From a checkpoint of a small mixture-of-experts model trained on Wikipedia: 8 picks a token.
Below are experts of layer 3 (counted from 0) of a mixture-of-experts language model. Rows are named router (the router's row for the expert), down (a neuron's output weights, with its number) and show model dimensions 0-191. Each number is 128 + 32 x the weight over its row's rms, rounded and kept within 0 to 255. Numbers have three digits each.
After each expert's rows: "comes before" lists some tokens at least twice as common just after its tokens as in all text. This comes from a sample of Wikipedia text that the model never trained on. Tokens count by the router's weight.

# expert 23
router:102097114167105097139104186114173119129165092105206181130088057130145102162098087113091124096105131152184106161154200138145188126117132130088135134135151116184132117151138139142191151117118123070153121126099100129164108145095130135083115150122172157117121102111149130129085099073094135071101122113183160112100107133121105133112174162071173071145110085134098173117162116068137144123092120100108105170100103175097112122073170100067142102129116115159101069150139125134109065193171042208154133131152162142141118084188056133094128124143096119154108092165145154144105105100165092132
down0:107105163139114111141127113081139150134113029117138117098135184130134146096066110120091134132157173110069162085121171155161162078162132134113137060116157133115173219143172165167102152166174117101135141126127131134163128150122158133112097117081122121174121144130143169106108069114173090152116078127123139086153076082098122131062144178168118158120049158143152132181086138100123164170075062113129141169034131128124134164087141166127158135141158101115076129157147097142189191154160182183075178117146132131113110132140083143095151173133163131141086162134134177133138106098136137117
down1:133094126123088123137190097101120130172102144100141121156138131116096158142082066125144151108150091092143184173099148106141105158133137121144145126176146173145100135125143111162148120153155093112166106118114176099095121112202176105167143144073138106131162037137143070119098138142171131129154155161117177067144063156131127126173089086130115147073129124118175104051092160106073140156201148108148191105121123162105131120131153165085173193150137090130069169137134103091177094113130169112084091165139158118144183139180168164091129173075113183107122150122087152059085168141148136099
down2:131156184149157145184139129147122080138144091123153120077159111134119135091179178098127087119102114135148127070122120081127174156181097122070129137072158129100165187170148186145101179070131154087129130085148093075120157091058139140143138132136148134148069202134159134070138080110138124146135096125136127122164155113100169141210084105120076135072143162121146100097131058142130142092134136088132098133115057127195178177129149096123123157149169144172168113102095115183144117110080143148180075112113177118125126147133169119144099147160163123062198150098148109174168142145105137128
down3:143135160155151089151136167098150137178154158100129170137130118145076159121064049111088102136141120090101122155113133140097155175088166107175109160156159121138150124187159176188217094167071138069107209132120069177138140118133142130135158119145084119125155127120128167187109136132130136155122138107115148080151162168120133175102104132079173209126088162109138134128109147173127174141124183081117096143224134099174148121112143173148144113070144112143094096124108083151146070184088144177047141169120115127125159130103175098171159178147139127112125104123109150098124155131102105122
down4:119077140106075101144145135130128125116126117136115040120101135137145178070096162130134132107114098117086182221168085167160152142102086149132130087184067152121114104167105161093116181161048118105138092155105075109162123119132139118130075160099142137197126104084167166041138101113157130111123116101155072128113090046115087137110110113139152047136052138195125106122158142155123119146153151182106124151151139100066113077147139164136139130099107130143140130164125172158092156147158073113132072135116137129093140115106113092142120110143120135039120102132102107153090085125102183138
down5:118117145142101111082126116173117099241099091107155163155135132118137090165140150134150154132098172140100126174091088094109132101018096118056063118156180071204137146151130171118159151106135107081104071094084127118097097140144136080142111154137143079077135143114159146135127108131148134087135116145118116109121113154141109103117106098123098142117130079098160166109125138091167168092129128143125144144183108111112100112128184125107120151162190023116079089149082093085163114101116150120104182133103157118147154138122141133056189106152152173164139077139113087135124092158101141201
down6:113130138149164150105115137129123158151145160135118104146148178142146135142118167155077159148147115093037124132140107135061166147130180133073171149138032141080133180141093124118105135143169147158123133137081127168097121102137105153104136089112149124106111091127138142159138129132172195130085085053114140086124150133166069123074163132148132173184120146121063075137101118141103081158124153146167122204141106159073116148137121158139111175081094138157077167169134159171150059137095118132112104184197119176148150162155141110147079156102129090054113132197145097112153155184159170117
down7:096106137116118136093105109174165101122106103151142113124046114112164094121138138175141176143184144119181101146147141163164152117115190109092141187168123110093154129146141124059140153158078130096080155081147079096182152098134132182093130154169116151140134099152157141150047145173160138094167087117121182116135098129145173161152085128120167154099130140140061158148122145123142180085094089116099132152099148139129145130137080129161168085123125089165164055112097163114052163123102099095141141094129092118074105128125149132120225197163131094129170094103106139181114095093183163076
down8:160177119097195136130201103066172126120142128067172118161163177100135141151156093097169106166125140116143122090129127169175131154063138189160116119044125210112120103160161076114130039163160186148100134086139149161124182156077126120093160147153138083165086147088111100098086096165109129168132099157143155105124185177145147111183129145120100092135130154109147142143098116177091141119111086140169070135124112127143136135135165107161156123144106127073099160112118159139121136103128123180151147141160113053119147099110207109136074169108118153074172143139133080159152138136097170134
down9:088169129108157123163110102163136140106157124104166181062160131140175117066136165122115143108126122130110132113159101129103115132092196109081092213097116097112147132166121077173113139148150120092149165153160168139124103161112131137090168151118142147124070162158075140125130105197093169157110144099144143084154170088115118151163127138093073157142152186161119141131104120125131154135147160111194181150144058137186081194119050097143176100186137162079130174124130158086131140106134154157144069103138123163132105107105108046106142182119116090126199094109100166130154043150118118116
down10:068185168138114142183120144108171151165131121128149123142104103145162110111135111185134107064116150162149140121115178218125128191064182142077116137123135106149129144136143131106102115183129098173121063109127155123149144186153135153143121165099111064164155087138150132108093142116194124201135181172168117166140138099158137109189139119097170069153092150143098084130051118135127113136159177139093157135106086131126117139151144099109148123160110138106094102130090091086087153189158097153116192082103155147164119189118111162156104141153109160075154098142083079104128154061161182167
comes before: ", ", ". ", ".", ": ", "\n", "\" "

# expert 51
router:182137123160095163144140125153142142132146137000133159095124112100156057144100172155111134142105137124121127131102085116098107131125098077097118072145084113125092127146087140104128142159137087159095149150108106162139096113149178157158129131130146125128129149139102117171153106138117168100168112136186171171031155140129127131155157139156145134156125054148140075126153175144021112089100098173117150125165114075123167133082126164162131097095136090085184079178150135066142119170159102143067176121163150150127120087157173184115120140122132109156118103120133114090104208114127128110
down0:111135128078148165153080100111084121079068170106155162176133110124089173079106044105116136111116168145138141153118130117086072133088123111071178128165123178108151101162132144118093108218090115087120137128107143169173133088185105126139095109079144185153113109150098145117133109124099158079114149155122200164164129076148143146104078122153120156125124086152106184100045123087155151149127131172165181124119152103041130143109114075127108126178075159119103145137122189113057214135093147109168142116140137130123147137122097153158119153135179106117162120136109063130136128108170157149
down1:170092158113172130163104184155115132118102136098102131121099117141201108102107128076170133140146129166101144165117051116136114082151133148110135087148096114080100120153000170171143188140142143153099112112125144144139117135125152168092139125153163113139138118134124146129121102125095152145136087130138098079126102108092184130145135134174148086150150100105122110080168120144039142082130114169120131138126172095118114129049102112113163085102178142139219114041139104132181146148153084148122099125161085155125117146138114169141091144148146191098177084124098111156108167133130094109
down2:116133104183148163107129133094102157135155117175155110133101114102059140118139117100165153129136089113113158081136179141138120110136080142123132146135129103162135162127236062156124109107149134087147144137140110127150115142118111072176092092131120114123121082187051184130168133078148067115150147130152114173096143210130110090117144159158104118134059126112145165090130185125162107093094151112123142058105086125110162117173165155133155097181103121122153148156028067170134109156085116051190174150119157119129174128144144175075147089117116114110125106129176115053125139110094115158
down3:155159093154178124100119096156107087138118100140144093088134119142057161129129098225105095200095112099137103118123130098131070129120200108106146113159088128106067110113105118132132129155136155113106122138180102149093113137128121171204102082085128124105150115154118143144100135168114155137140164145127133104128104153188160161102147164171128091119093114081124136094171142100142169150065112084128144199105103161137105146171142075161087132157092085067132131129163167126140147143171081152119093177136219139103143071136093136129136187121081046171067117177131088111145125148065122080
down4:135143160070133111142098117039137107143127142131082086090120161189107102140130132121165183157120115192135099122112114123110100182138166149176149067138118186119120202128112122134091185137082119159098142133159120101110141127132156105142115113083080071134153148096078133140182110128171068160097126133146148136131115147152121145136120146105112161106209144110161127109115158102140081102096052127153111174123104139182120054142102156149078097106097141060108105042082162125155125104160163117060076164099116194127142136115112123160108111078179113134131132194072146171167125138102170101
down5:158141103187135136149105173091140132158206085109112140078128108143125151169110158159099153102117100122040084080106088163098114122158120129068148185186170139099157138113112147145151136121103152131121157149099094149167108184087090148075124037133042129095150126162104181123166125133142122136121112133119097115137162123093125120089162121114137111101135106121111166113102141163187164162113096118079100172157122083142109193148144152086127143146121110121129095206135093117146154070106120164106164150227140146145111146144171105137160093148113120179192111156099110111122067107126090214
down6:144138162115075129102139118152113149149122109107135069120131127182110157132105120125122157144100134144090170143087104134182144112121095117130097089140105118129190120096068131087078192178100156104176138161123137062152079099175148117102111150127107159117095141127203139088143115123156150129140145117121080110192084044163129117087106157190142121078099120147142109186150121130153207098170189128139097137137139101110071105097091141081180075092161143141092124174158123113150145156092141151119100152187157084105144134154117138072082096075119090143099148102195129061080099090166168182
down7:073120151078072163054156129127135089076178109079091082156175124126150075147089136147143093112122074153054103160130101128109154118091093116158172083117060171135120157119091177138129153089140148104181132076091113070089153119166168136126126110150152186156126114120146101123129175170108155159124148163140112099149116143126097161116133130147128158114120040069184116200139087102145118143074105173131089142113131170151125153131144130134065147152145110113204099146133116126093117060075080147147102137187153097146122111143076154117117176147192076095138109121123126182105111126105164126
down8:126133149104112151071161158074133153177113165160151116083062131126119159145148102159099143128160194092095075157150090149077130073182130138105148065121119108106111086088046155092114194164132163125147122147137088174137140136121117151111101156091136083191095118153147123109159168107115135121161091165134118108132146169065108133135094142178132136100134124127091084151100186182141124114088164082178113087164141189085191102084161135105143107188123113167150177142096097075162191198100093126102116112148065113138060152161154129104138132143114086168109081111110113141124147153154161124
down9:167104165108097194158184133107040099108128119117131103116085145151154145093137121063115117136127101119142187097150060146117095118138146118113134126119121131081150076050124166146108057121146066152096103116082195164142112094111103159048166120054136192144174098158141071093131118125126156182123146114152101183133071125163094133148136178094158115131205113104126146077108142157172148068095121129165170121074085163156114160160122158112088117135084124174109190099178145139141175139124136166105142109139147119146147134172126160107147140154092088104121125084108124114140103094129071129
down10:122114132130127132100101081158096120109142176120150101143129085159084053156178155180121115130137107108159135093159126170129098063091181134107079150138180167167115146115191116103118090159112131140105131137085168150098205182105110116142100100167084158092136123128095119129165103157135170167131176164175169094147106141083100103161104115109102100097181164100123174115079055168127121126137100130135107162136128202095109130195185101131125090103148165099099172056106142093126056126175159136127114092076137129138161110143195117130090150082127136116083150125172133086109129162132171049
comes before: ", ", ". ", "\n\n", "\n", ".", "=="

# expert 47
router:112099170086199075108103101136056106172140107150074122120190170068107089128088094127099121114096119115125136078156088143159073108142135123105106164115092110127141077134143158106157145130122136152160097124105106170128097085102112125124148096114100097130174141101139129147184118142109177106099121153142164103109082133087153092159075122160104162132178153050138191071140108162153144125074078144126128096128129131150107106083131132113191125153157110081139135189094173113107104146074149035225093159096101081142139140089181137145152082172100073106162140161094132090101099109110109149
down0:099133047105155154173155140138178135082125108142122114086186143105146130110100106169142145140152135136104105145080095171207089165094149079171149087135157146122117122084148138121134118148097114102083068175120145131128120110117152084110128060092120126068079031138102151106099122140127163104153144088123095170162116145116148143149054090119132153194130092165135163134152175133136061077102118128141091043134184145126103071169122125131118118133147105120200126175107130106129117164133098130108059094151161160151139109124203137123161140107144162068161136073110095121107179114075100101
down1:132150068139068129121168158137185109112192141123129131133141100138098077116170091062143127103093115181133168107109121097167097125123165130091139099101153212149111074103122151144053163210091172089059135139146151152133108139137207124110134088176120132133189132158115160142157047106136069148104141162101134120144140090122093126073141092130163189108161184104106149095158123141122112085139146099108091160083107126179149145073108149202169163125106076127102156126131126119117087140109147123123108178111103092111173136106150110105152163115129124083178116070125115190071094126124144106
down2:062133132085095093109116112120062124150149140106179155162147106099128155113157129100081179154173116081099162074118116118100062140138122103089126131088205116112093126140149175105168070089187085098092128114136154129113032128105131205066137153157099184171172145117146148112148141104149159084132052160111111171114131077088154159153132187136131113133170125117127117168063106140117145183138111146148177136166099070131131195137130139131068079167105109134084110160132158163123098077128108121120161081137144161100154129097138130137112117132168081131124159153100114134049137165117089149
down3:115124138144121096135101157120107153194105171118151143045153127097074134106152090172068140154148114162164097110178186117093122129151110110142101124169100049104172108163135113159080088136118145159113177147082169168198185134086212126145127122105100124136114084158129105121160136097103122149096128203114129187078098157119167080148151088141116080078092128101152085182117133120136174074172114161111117145162062139119091075119145069119168153167179079144115136104127154169111161102112151128136149189124103084134143144108136139111115072167186121107130069164095121133152109106143149163
down4:105132092183168078151133086147109150117154126152088162117181159160047115118109117095127133105048111104098089124093171129094152181154098123156145097066112112143164159146131144153055174091148139202091131111226148136127187122155153104139135104099163120118094095129113139176107101085085127155101096095186082173123107134143120105100147151118125154123147142139130127139140107075088080107095143144051087099153106160129149066155189110125185131070161174142146165088173115122142121152094106120156195121175092133090127140119100152093139109106076098125106048129173118128109155135130093132
down5:155170192124189104128132102112110092125134130083233071075071149145151162043070114122100147103148158113143083148163151142173114087129182142075078176114147097164113105122178107124169102169164097086141190076171141111154145148196106110158163136137150154129146104076171100099196122169112171125149146164097111167141108095140126079128143141144151115157138167120082146162096068159079156088112118088113090143147111115125157178158120132117156110142216117143122095117111164155146140144130148108156189074127103130155118124084115139164064124109135124134120142146146125139163117156143196137
down6:160146127121126130106131105135117140117118072128113182170161042132096160082067181085117153097163192078095154131122190122081199136113118128106121104135114078146151120138117111166119092174108148145160133134171116144044157174104096114094131107121141133119114138110094056148125130092117132143162133145108125136169090144090167175169149181127138173128135086093173150095205111107128148031125123051125143123152098160136090066167089104100142092090143136120096132101173215113126137104094072095087171143136176096158154109094133111125127101162100148136125108130126116170137136120212148116
down7:136197136155155104093115137147115116152120132130144081206138136079147154067105076137119127116087129154137127124105167082123108111125081099129174141107147097168116123114138123137112145154105151121098126157118173087061097110115120141136109169122136097100118093156131108139118146096122132106162119086202113165103122125129184088069076187154154150164198067159077121186094124144125117124126163180160149107120143061160135039150115097057193108163143099097197176100113065147118152092085119163101159129151179177098093099185113111147144137091204107112131132102151114164132156081130134077
down8:105178139174081096109087094185089137133098088128106117086145140093116086107097120093119139128128110163116085093060175129130098147192120113115094199139099074142154096129127164135102206121100105148127175127136193162150094153120118103154142107153150171135142116132125147153096179117137169142170183161092194132111144100126075130161163114141151209132188125079108100160157133138129139068114130144157142134106120144108112136122091115172179151144115091179087161135137111075134163113126188127149181146158149099121198151134080199074136056129077152119117129112133150100141134209109056127
down9:172115114061142131162163084172112203147137106187064141161128091125127176150152131182176114103157144117144133117143092048178123112074098103110119132087126177071099091117121110137165084088172105133053162101109084115052131159092146127184098133092155108152065168061095132147088106118058095132088131150109091163087102159094157089116154095134155125138173115101174135181128097127133080143118134113164114131096087122112160086097171097147081143112115079143119114138082147114152146113111101179099140132153192118099143166169129080137172154143080124116133136171090119140138139109099157080
down10:097133123135113120171097168135162161146152071162098119122183095105147101133132119120102144091136133108134140122153059145149155128111128144150142147086073177141127127182099109060145121135067151147130162110080129109142172111114115108096126110083145117106102192187185112193186147105183106116115065138181072119147115109164100164123184135067084179154102167136100121078105156144122148125112134142155144143073116179168133126053072188086170092109166109141130129131116124152130179184127148116206149156147133187113158075087138130115116154159128163136095150052145142190103109081178114107
comes before: "the ", "a ", "his ", "= ", "an ", "201"

# expert 33
router:180105161119122155157117135092171125136144161161106182180133122126089123098103162129168118123111130115131222169134149154128154131066111136082144122139113168173160134117098101074134149154109188141132143158176191179127118132183169144165148097123120134205110146093119109123086156145125171117105128137134104153137175122108107149069184134150094087155092100147094118123119187083090075182168094159095153209115102123136182177229123135095122153166095094157112111180160121127135174193151093113123088121135122105114182108128128144168099151132124118117114052169175152140134082167183132102
down0:101166113103202154181125129188087095104138126190142135162127146184069171148137108103116105097089097182133136131129132078153124185163086128211159131113079061112094102163148103153070159094128130115150125133117098104095108088156160168154083177094183109056064136102107116133096068123119130116148180109138091163123152122112136112157122117108176107149107106125125128146084091128165083108120132103139213135130132098102127159144173104117064150195172130100123208109108135073175144108125144098076154129125149091157098101146138051139130090116153116095116125105106140115096179091151098148
down1:084177115102195094088164162110145129115112170033084150087119122083074088115070116158122119091146116145104079095136123169109085099156146137077106135142146126189131118100173127138056135143111138149197121151067144091158137127119109143130095117145118081166177124141148133166126134149138086129120115179124092080092129143186145163085139124086126161164129162085182132096177126169137159075103075136136142088146116209170137117106162162108171112122194194106126099144125180102076116141150122137083116109103127133126075139147176119124114192111091185156127127097144145172062184113120120144
down2:130115114144153182140125118125083124101183174161132144086179148093183116124158054114143100139147126075139133203142161103148141190131121114136142101094068179090067103117125118152199181193151084105047083132117089134115120121166152105138132140178156091114168110136128146137101090101116171165153109137139109136131136095088137151094116128123124089105059148120159118167137088116101151119130133129175096138085157121137124104115113167140155235177185078168132133131160113163162067141133130182073108111149091115098097132094145046099205135151176094124137075115150117116130096143095130153
down3:129094093128179153071114134188124075097154132133119101118102141130194135091098165106152145129134177152153141121069124119170179145151069081082110134157160105178170106133152149132094157030101092146117191121116142164116122148123172090169091147169147117099145186175140152068127146149132124085136160099082172096132174060165139148192100144132130132129111123091142129129110121169146075085153114128041077135171125152131189142136125143167137128169126138181150137114086043154114133137165099123136115174109124137135144150144192093125087083139133054101122119130099156068104078126121150094
down4:127114136102104111132180131131122135157119151101169141139068096146135140089120125179127097148108102104140123158152186077119171069134087136198136161140146064123070154090105034164132151133152094108093171097115177147159094152166110144130135167142139076090138071077125093099136116126114106120127142102173153144116138133144133142170145139111143113127102079137137087162126174122169150130114125138116167134161137092118082113090121048191076185111094116103096155062098131181117125130067158147063198065104109094139178108176093162179121072127117081099099137144187129121202141161098102139
down5:091154172130108144088121138112126110129127108160200137172132091117162142137080120082165119158090135127086089152172186125094065102113154078074096142138130162117099151131124112109152164094116139136117117123155099095106165163165131119108126123152112117152089149096141116144123131147152126076169137168155096129126129105148104075206125153133159086068169092071151142124069127161116080212202078089026069166113114141128149164152167091150148099170146111098143097156179126104145140129154181171115138163099077111104151106160100138096120115122171124117136086154111161154162027174079154144
down6:100130149092120119159164095146087146103112110140165083170102215152144145095099088012149131110147112137148130110203054141146149154072171130113109102188147132174176115115116119079138130146091154156155189044116142159165157103080117136166076194160162113146125112168169145114107133139174198195130142112101132128101087070119130130093120142109132137127138145158121092072170177094147128074063178141097144097101113134083124148175133142144126101115161177116128143175062125126084103103121080137150113088132148078129139150082174142133128138158138079149102142133100098138139107130138108101
down7:149131067160109148078130120115138117108142129149075132062113077193120177125122107134155132113058114135172124126130140129158131187133139123104067131138133200089124188096138151147089114158066133125150126087142049149111152050086160135122107069111090160114127127102101120170165150092124119199139153117123153146107077156097168134152161173169119176118146149130171150102104122155116118106117132134082110146100096136114215120105112172121172051156127095146144130114166139174111109103101067154058120090124114074127092157083101125177175115185096141144099067103075142143161166086121095119
down8:116157125160085143097046132140089206167096157114136102133191061151161116135098105173134085112118148091137140141109165138120159145140129101098135170102165172048148131088131140171134097129180103107127123135170108120097073145148141165108205068055162158096177135110157115132097132091148121127153125223161123133152133108158099081160128124156123122144092097122064145196092130161098137169141138103165148208105143068114135167164144152099106121118103100097089139167104102123120168187129164162097173121119130133186145086126105114142126133166093158063148145150151177144072158122112095098
down9:128123118194170137162162124085081133164163126124149170130084074161129118138124152185114114125117128164156156121101159098024138068204133097147152154140126147137120089142129075170149119171136116159110108144177193123125171110147119185096147072100082128130183117126127152138160182126108166123164121165132150141166156200100168136116149199172160161133163140138151088180051163077111137124079144099116087137139112103164150100127164098095138083128113136144103166096097191186152153124082082162112163130158105139149203113128098097130193101125121128084120144162157127177109144084151106139
down10:132141132126110098120124157162172136087188074119073123099169163131155105117127198101132118176155098157143076136149137140184143115110172100090158140141139183137131152126093191126104122166100117120153180129168101174121115141061082071161171117150082128101096129151077169132132159135131111175084074056058086067084141094137113131147155119073163130080168208138116110111111169090145143160078136100117116109084155109111170098167117146116170151108151162128144125112130147137150112087093071137181081150135085141160125201144137143105093136077131118120185102057187148161146109131127102158
comes before: "of ", "and ", "in ", "to ", "for ", "with "

# expert 3
router:123124149090107179104118136153114120134179144177150134097178074110099158065143091100137142108107093121141142082100143157139084176120115091113117133122159162101157094105143174165159150141118115184152159152141087164089091154063119164137073149134113122130160164130140104138101156147135110154108103078162150165183128113091185228137109151147108066179167125129126208138142147121155135099074156148128124100115134156093109055104181117069167095145095171097135149131133080104094136122169153114142074155167128164093186156145189112066134085159173156119155120146065110058084131081132119106
down0:127134087134135120128128169118176124145161091110181100131117162138167088119118145196165121131136136124162098122117094163137139098077085138121174176105076149102066139155062103102120127125116132167189153069156158049108159146091197127136098084126108155094135063140075123141170157105137144100125152144086130153115108123120100174137090137084171163152128061122107145117151115154119155127139188122099112180103121160116109144158158086081134168106097146193163098127096186107137218133165109149131130099138143162176157117123104160183189142184072099092133152095185123098184094052136116149
down1:096074116148070107118141201186136112103146123115131121170155087149107124160139102074121151115099189125088180135189156173178169062193162162112114105126133193122141141150081099125104106176075157136137147147125098129080094116130116214159153103098143125168092097149133091115137083155124163179164111108151135143153123116118117138095133140099136129181103098084158103065124112173067095147126103108072147148106016118115114132143143121106107123162144112132137079124152100163070118126158130164161084121115120111122036160108141083162151128122083102095112138139114142129136168159077195080
down2:115180102158121156121092145153084134088164138087158189160105094149201112108098151075138114162113107139166112069138097115131114130171106192099117161112096095122148151115122090103116123139118089098109121103126101176129109085112120202117139083119225093106123114192106188137105105166172139124080113205196119152131131097145139074076084165093082141087090120147162102125179128089059167153086089125145116082068150103120108168102162144169137146120159147123138103157086107150083115101167142146136102143121223116146146136117153096076142137124106177143067132095138142109151140117095155170
down3:106176125153145053111151117083174077134151132088162104184105149124131073124102129084098114113177128158156184124168100118161136115164139091081120150104126139186151181011155132149095201135145140131111108100112165115126167061174140125173099105149132112127140057155143131090116145133117133114084140170152139143149160122150096151109111134102171153158139202178173089084102160106089128073145091177126098080131050162098092142153159132170134143121141109127103144122140143141094125127196114112114085167146093164115099101091154123157112182113153115153141145129160110203119174072073154109
down4:106174194165098121120209176097144075135056106117107158057114146089098132150173158134161109181131091138151113177119167116129143128110101118101167141107115084136158134143179137093154093215123117183109125174085097087111171143133128104157135083198109161158123102129172084075149113125127138105097114110122120119113127108143089076171159171112154132126169098136127130163117140090137132106172105136159130179201110104090147196069125166152138131080115108158209116076114109145162086124127071148119141167088120117184157156144128137102078154162103110063110106105117060167110102130116107159
down5:119083164104159140132130154112118146127076164141153104110117167160150135122104124142148157165134162130136124164188098133101133158171127144073156134080135061101172101139156124106076094151103194128174161155168099140162195108146163169117172096083195136101104115106122098096172165133172119141085144122139079143155090137144094073095101137177111094133098181092144106118100165109099155113136141176148080098142107132089170217157093181114163061128166135106152095174175116114093119139112094135130133146151131134188109078058102072139164175192127206072155153106108117090094150149118158126
down6:097155122122059137138096115095116108147149182073182065140073174104180071137105109101101142134127114087110157175142166135169142132143078121141164181152104095129133098145192098153113143079155057079088148121142180162185174123131140086169087046122112158101139178123101124131145049143117133158145176131096126146157138068114093190146123146172092136074101133150125178102079171151148133083135093151144116139156107092139127141127085133120146142149127104108132183117146133067161153134153184105173210090105102141140128118139158170130120109121077114114141164096119169081155178181111111102
down7:134179132083132162140164145107172115174138145182089173115157132104151159137157124119122136134133122145101072180170207053106114121128135132141157140168146036140146140157141080179148147190128132149096144127107150106154115165159081127097125099142125128094171128126117111138181110151122090147099114144095093128064087134173210121138119123120121177174189133121154115184157176072148146139082058128133064084160150076143134110115061097083147175173168099082173067094120055125147118142095116092138113142175076162131131146132133094158118096143158128120165130166123089132124125083172085133
down8:098138165130112180128094156101158120113111118091123108122172099095173163057098151092159116162119114075098105150106159109104135074174088121135073152156082089138087160087136066095141091171156177135099096085102178131127133154140113144107118179103153137153117206099159115131091114187130146065184196102139169122116161142156178137125166194164137139127128140140164129117187132133133188123113076122116161120152115080176083070162092090145169132121155108139148205084166187148102153099147142079098163095114153130146104160104073114145100128102082118153110124134166156209160142119131153171
down9:143123112137143102104110152179092224109199078103147157142123117105117136131102143105152149092142075143126123179136165172184094130101185139084106093120171099170085091137127075092133140116133125114058198058119149105104109145113122114132166127158072149154141067135142114161150122143135139119162131102088143136114170127100173158194097086178127156167184092140092120146096110111123145149105167153188111124142155141133111146083118047071072138139170135132123146134089191091138061126091138128108158159086125112089100183097129142086155061183101152174144122091083110133120122170114169092
down10:134105148067133121059173096145121161109140123149199130166117151122127163141130113162183134146139113157133152174132127092125167042140121176128203114126120175116091147118134093182148175157120167079081147084149140149133113164099123178088168121166140152138149146142108140058082147142164167119170161216152100139101100113129154146100131161091078146138137103122154122165117179164181160134153144097079134167137122127108127162047137153095128111162103119095185068107095082133082124094129122091164220113162171102118106171141147140181191102146167175139129136122124195150108106141152128103
comes before: "the ", "a ", "200", "201", "his ", "199"

# expert 21
router:156142126188126152087145164092181147122167181102125125160089091118113098107165110126112059121144144125187124112113126120097135100099150117103113059169085079115103166101169108138194118188084172101153142156132144074156104105147096096148106102174082179165116135106166104125162166102152132169109131130110134168160136110154126144098092149134131134172104099190136167095105157175094115164076107129128141178186112200142107068118091124152067116144104114141127116191100095131058150144166123164085179150100158141142183140120092165082102156108170138181146126159153129172151158038164099088
down0:080077150128153178135131114155094095166138201167126101130161160132109122139134089137138149146074103160135117065130112189107053122080150137119068138128081112163116074136136112164128168134119188145188064156156121114167135140149147157096168149148124106130095173141097094132154099124141121137109157199117184142143144110159187166112120136157137110110121143095080121104111102128110119175152160159101104107145171146183073253070103151140110175131171149121093154122123208173093107124106138058147104122169181102127130165135124124084086187121136091186127116132177155149120141106147094129
down1:165113090146113146143097164154136142111132138102133135118153108063204126181097137119118107086093137086144189127164142040154115115065125153115161144140122074155137153157139117112174165101120126055165147131100073115171152139129150090156071062166077123097121111113134141135153199143162051131111123121098144146081098199104155160128135113140097131081124109179126120148110151127138123163160112115097099087129147094150127078153119127186127128062092126124124098141162153170139112183106097088148142144187043164152114165114110174071128075118099164151165082070127105110121119147177079072
down2:124109102143187151091144154141091153144119194093112154103135168132145121101127152106148158081120141123049095150138175132114174115124092107190101116115109148187159130190107163112135111131093100150103103139134135129105182142080088101127103158130168084181124179120120137116112136071071094079088111182172170123169113141098137162156172119131132143119083128131104135044143117091183155087150144155145170129105071073139158110123094146148115098103160169144131122163140151117148110117094152116142156098119106138081122174075215126194084098166222072095125073153165143184167134116121178101
down3:138152139055120118174140077146122150163121120187160135168119156142154153116121109141155128107169105112137094170064159177079116122145160143152107137110119184093075205086113133138079173050164094135147133132112096081077164144107168112188149126103179142159091142100057118108088122117143164104131151079131121126133114169126165092150128138086108150103104184114092086179171099120112088148123166128108142139114145163125181115104115211117136158129079040145107084105071099143168100140091141099168094124120193094115139150136152095091124231175128161090095123141146119113109099150130130122
down4:084128131151138108123135105064118139133102065049073102125084076126113119037135139109181131110119118099131124106120093135149138154140127162090121122126129123154082181105105155157142087140106045144145088175085075140191162067136104215138147195127181106084059141120160144099160131117130102123103140136178114131055165175119085159085161072139118088102158090118177132142149135150150122123124064116153132121195133118146086102122160101151121068082133073139182125185106155118119107119128153108156153139153124118152182109129164102140131163122049110144104138155128151138116129154100078087
down5:183145165171182118149111103166089063124103149100211174167104122198111137135125114111122146175099074078172153138095153109112164125131124081112139133106162078171129154113172129162128090103156078052210067090089110153128178142126165106221122134063126110101159062149131130144119147152130072096118143136152123171163150103105130166136072138106117126072130097157119087097132129177146067158128165152148121142182124103124065099141149106123101153157124132138080131113115129149128128162121162090130122071141085145104170126146144129083146105140117194124089103134085088111175153104077165122
down6:158157110117128132113113130146061134119137119118111099125116113150115093116138154179119128102119059125157137104138142120099092092137100178150100103136143117060156187133121113168110171104049096106133200125132079120067151082149117136111168155123098138081148110090135170134100118184118173149095106146076147182109164137056132140090104092163096141108049127173168103117121036115135093096149100099152078119076167124067124133118151071109113154146121094114135092083116124162085110148131066123093136141134144087103159096155128151084144227138141080077106170140176161098109100198092117115
down7:154103170106131158204115122191146142099175099128148159127120098125171083058181057139075120148047117147141117190144079114109122103103091132069111117072115135168108128160140155134150123038088143140127169105135149133150146104117114151098124128088074188155123125122062090137091142129075144059093152079129084125148136102129101111186166141083165159152147113119154150092155129155118074115126122117120132124131141062178108137123161123100101183101153124062121075137136053157082121099146155094192147105129150115114136200091099118103123115186137176131120129142107150185130157129152098144
down8:090128147095081149167142115159084135143124069080153185148166161223182110144183115101132157140099077146171120132125063154126153187178071125142128063123108124107110144100149169139146098171130107142160164185150095076162123162098105135176162121110162122061090159141149119170130140149164072098074148138075070101169139144090109146124140122116155133105120114125154064122146125161125148131105178117164125125118120057120110169133125128149062115100089124144127131134138116183166135059079147183120113216141073096150108103166140142172109104097093105136143141077125154185101158124096124155
down9:151118175123115191163092122166114118164107129123144123160129075122095153134091167162096158096156090135057100150200179108135157120157143169110152129140126160134174089151095121127153096141140119147113091153098168142060135110148114134126147097047097121089081123103115143192063144131163161139206142110183146136105105075125068137119141189071138071149159186153148100152123153120101136136115160086122179101142134099061176165089091130080121155094115088169126130132143091140112192160130130069158164110118130130060092144090128133147140103133192134173081066151104175133138153138154086098
down10:122085080086128169146104138127111177124085164196121101075151132170109161133122109093119105124174204147133194177120117106185124101120152125121077148110100151115167127176117129150129117121119136165135065137124120141165127101147202091153120106086181119162146170137096188084159097130137127117058081094082125167154085144098171057102147116116139085138131078095129112084069106152131172086121125110146123100155135079145130113096115148079064155111110165087081149110116215153139105068128194106169144139130172072182169175121168147091126108128105129163155157097125118139105074140139117159
comes before: ", ", ". ", ".", ": ", "a", "i "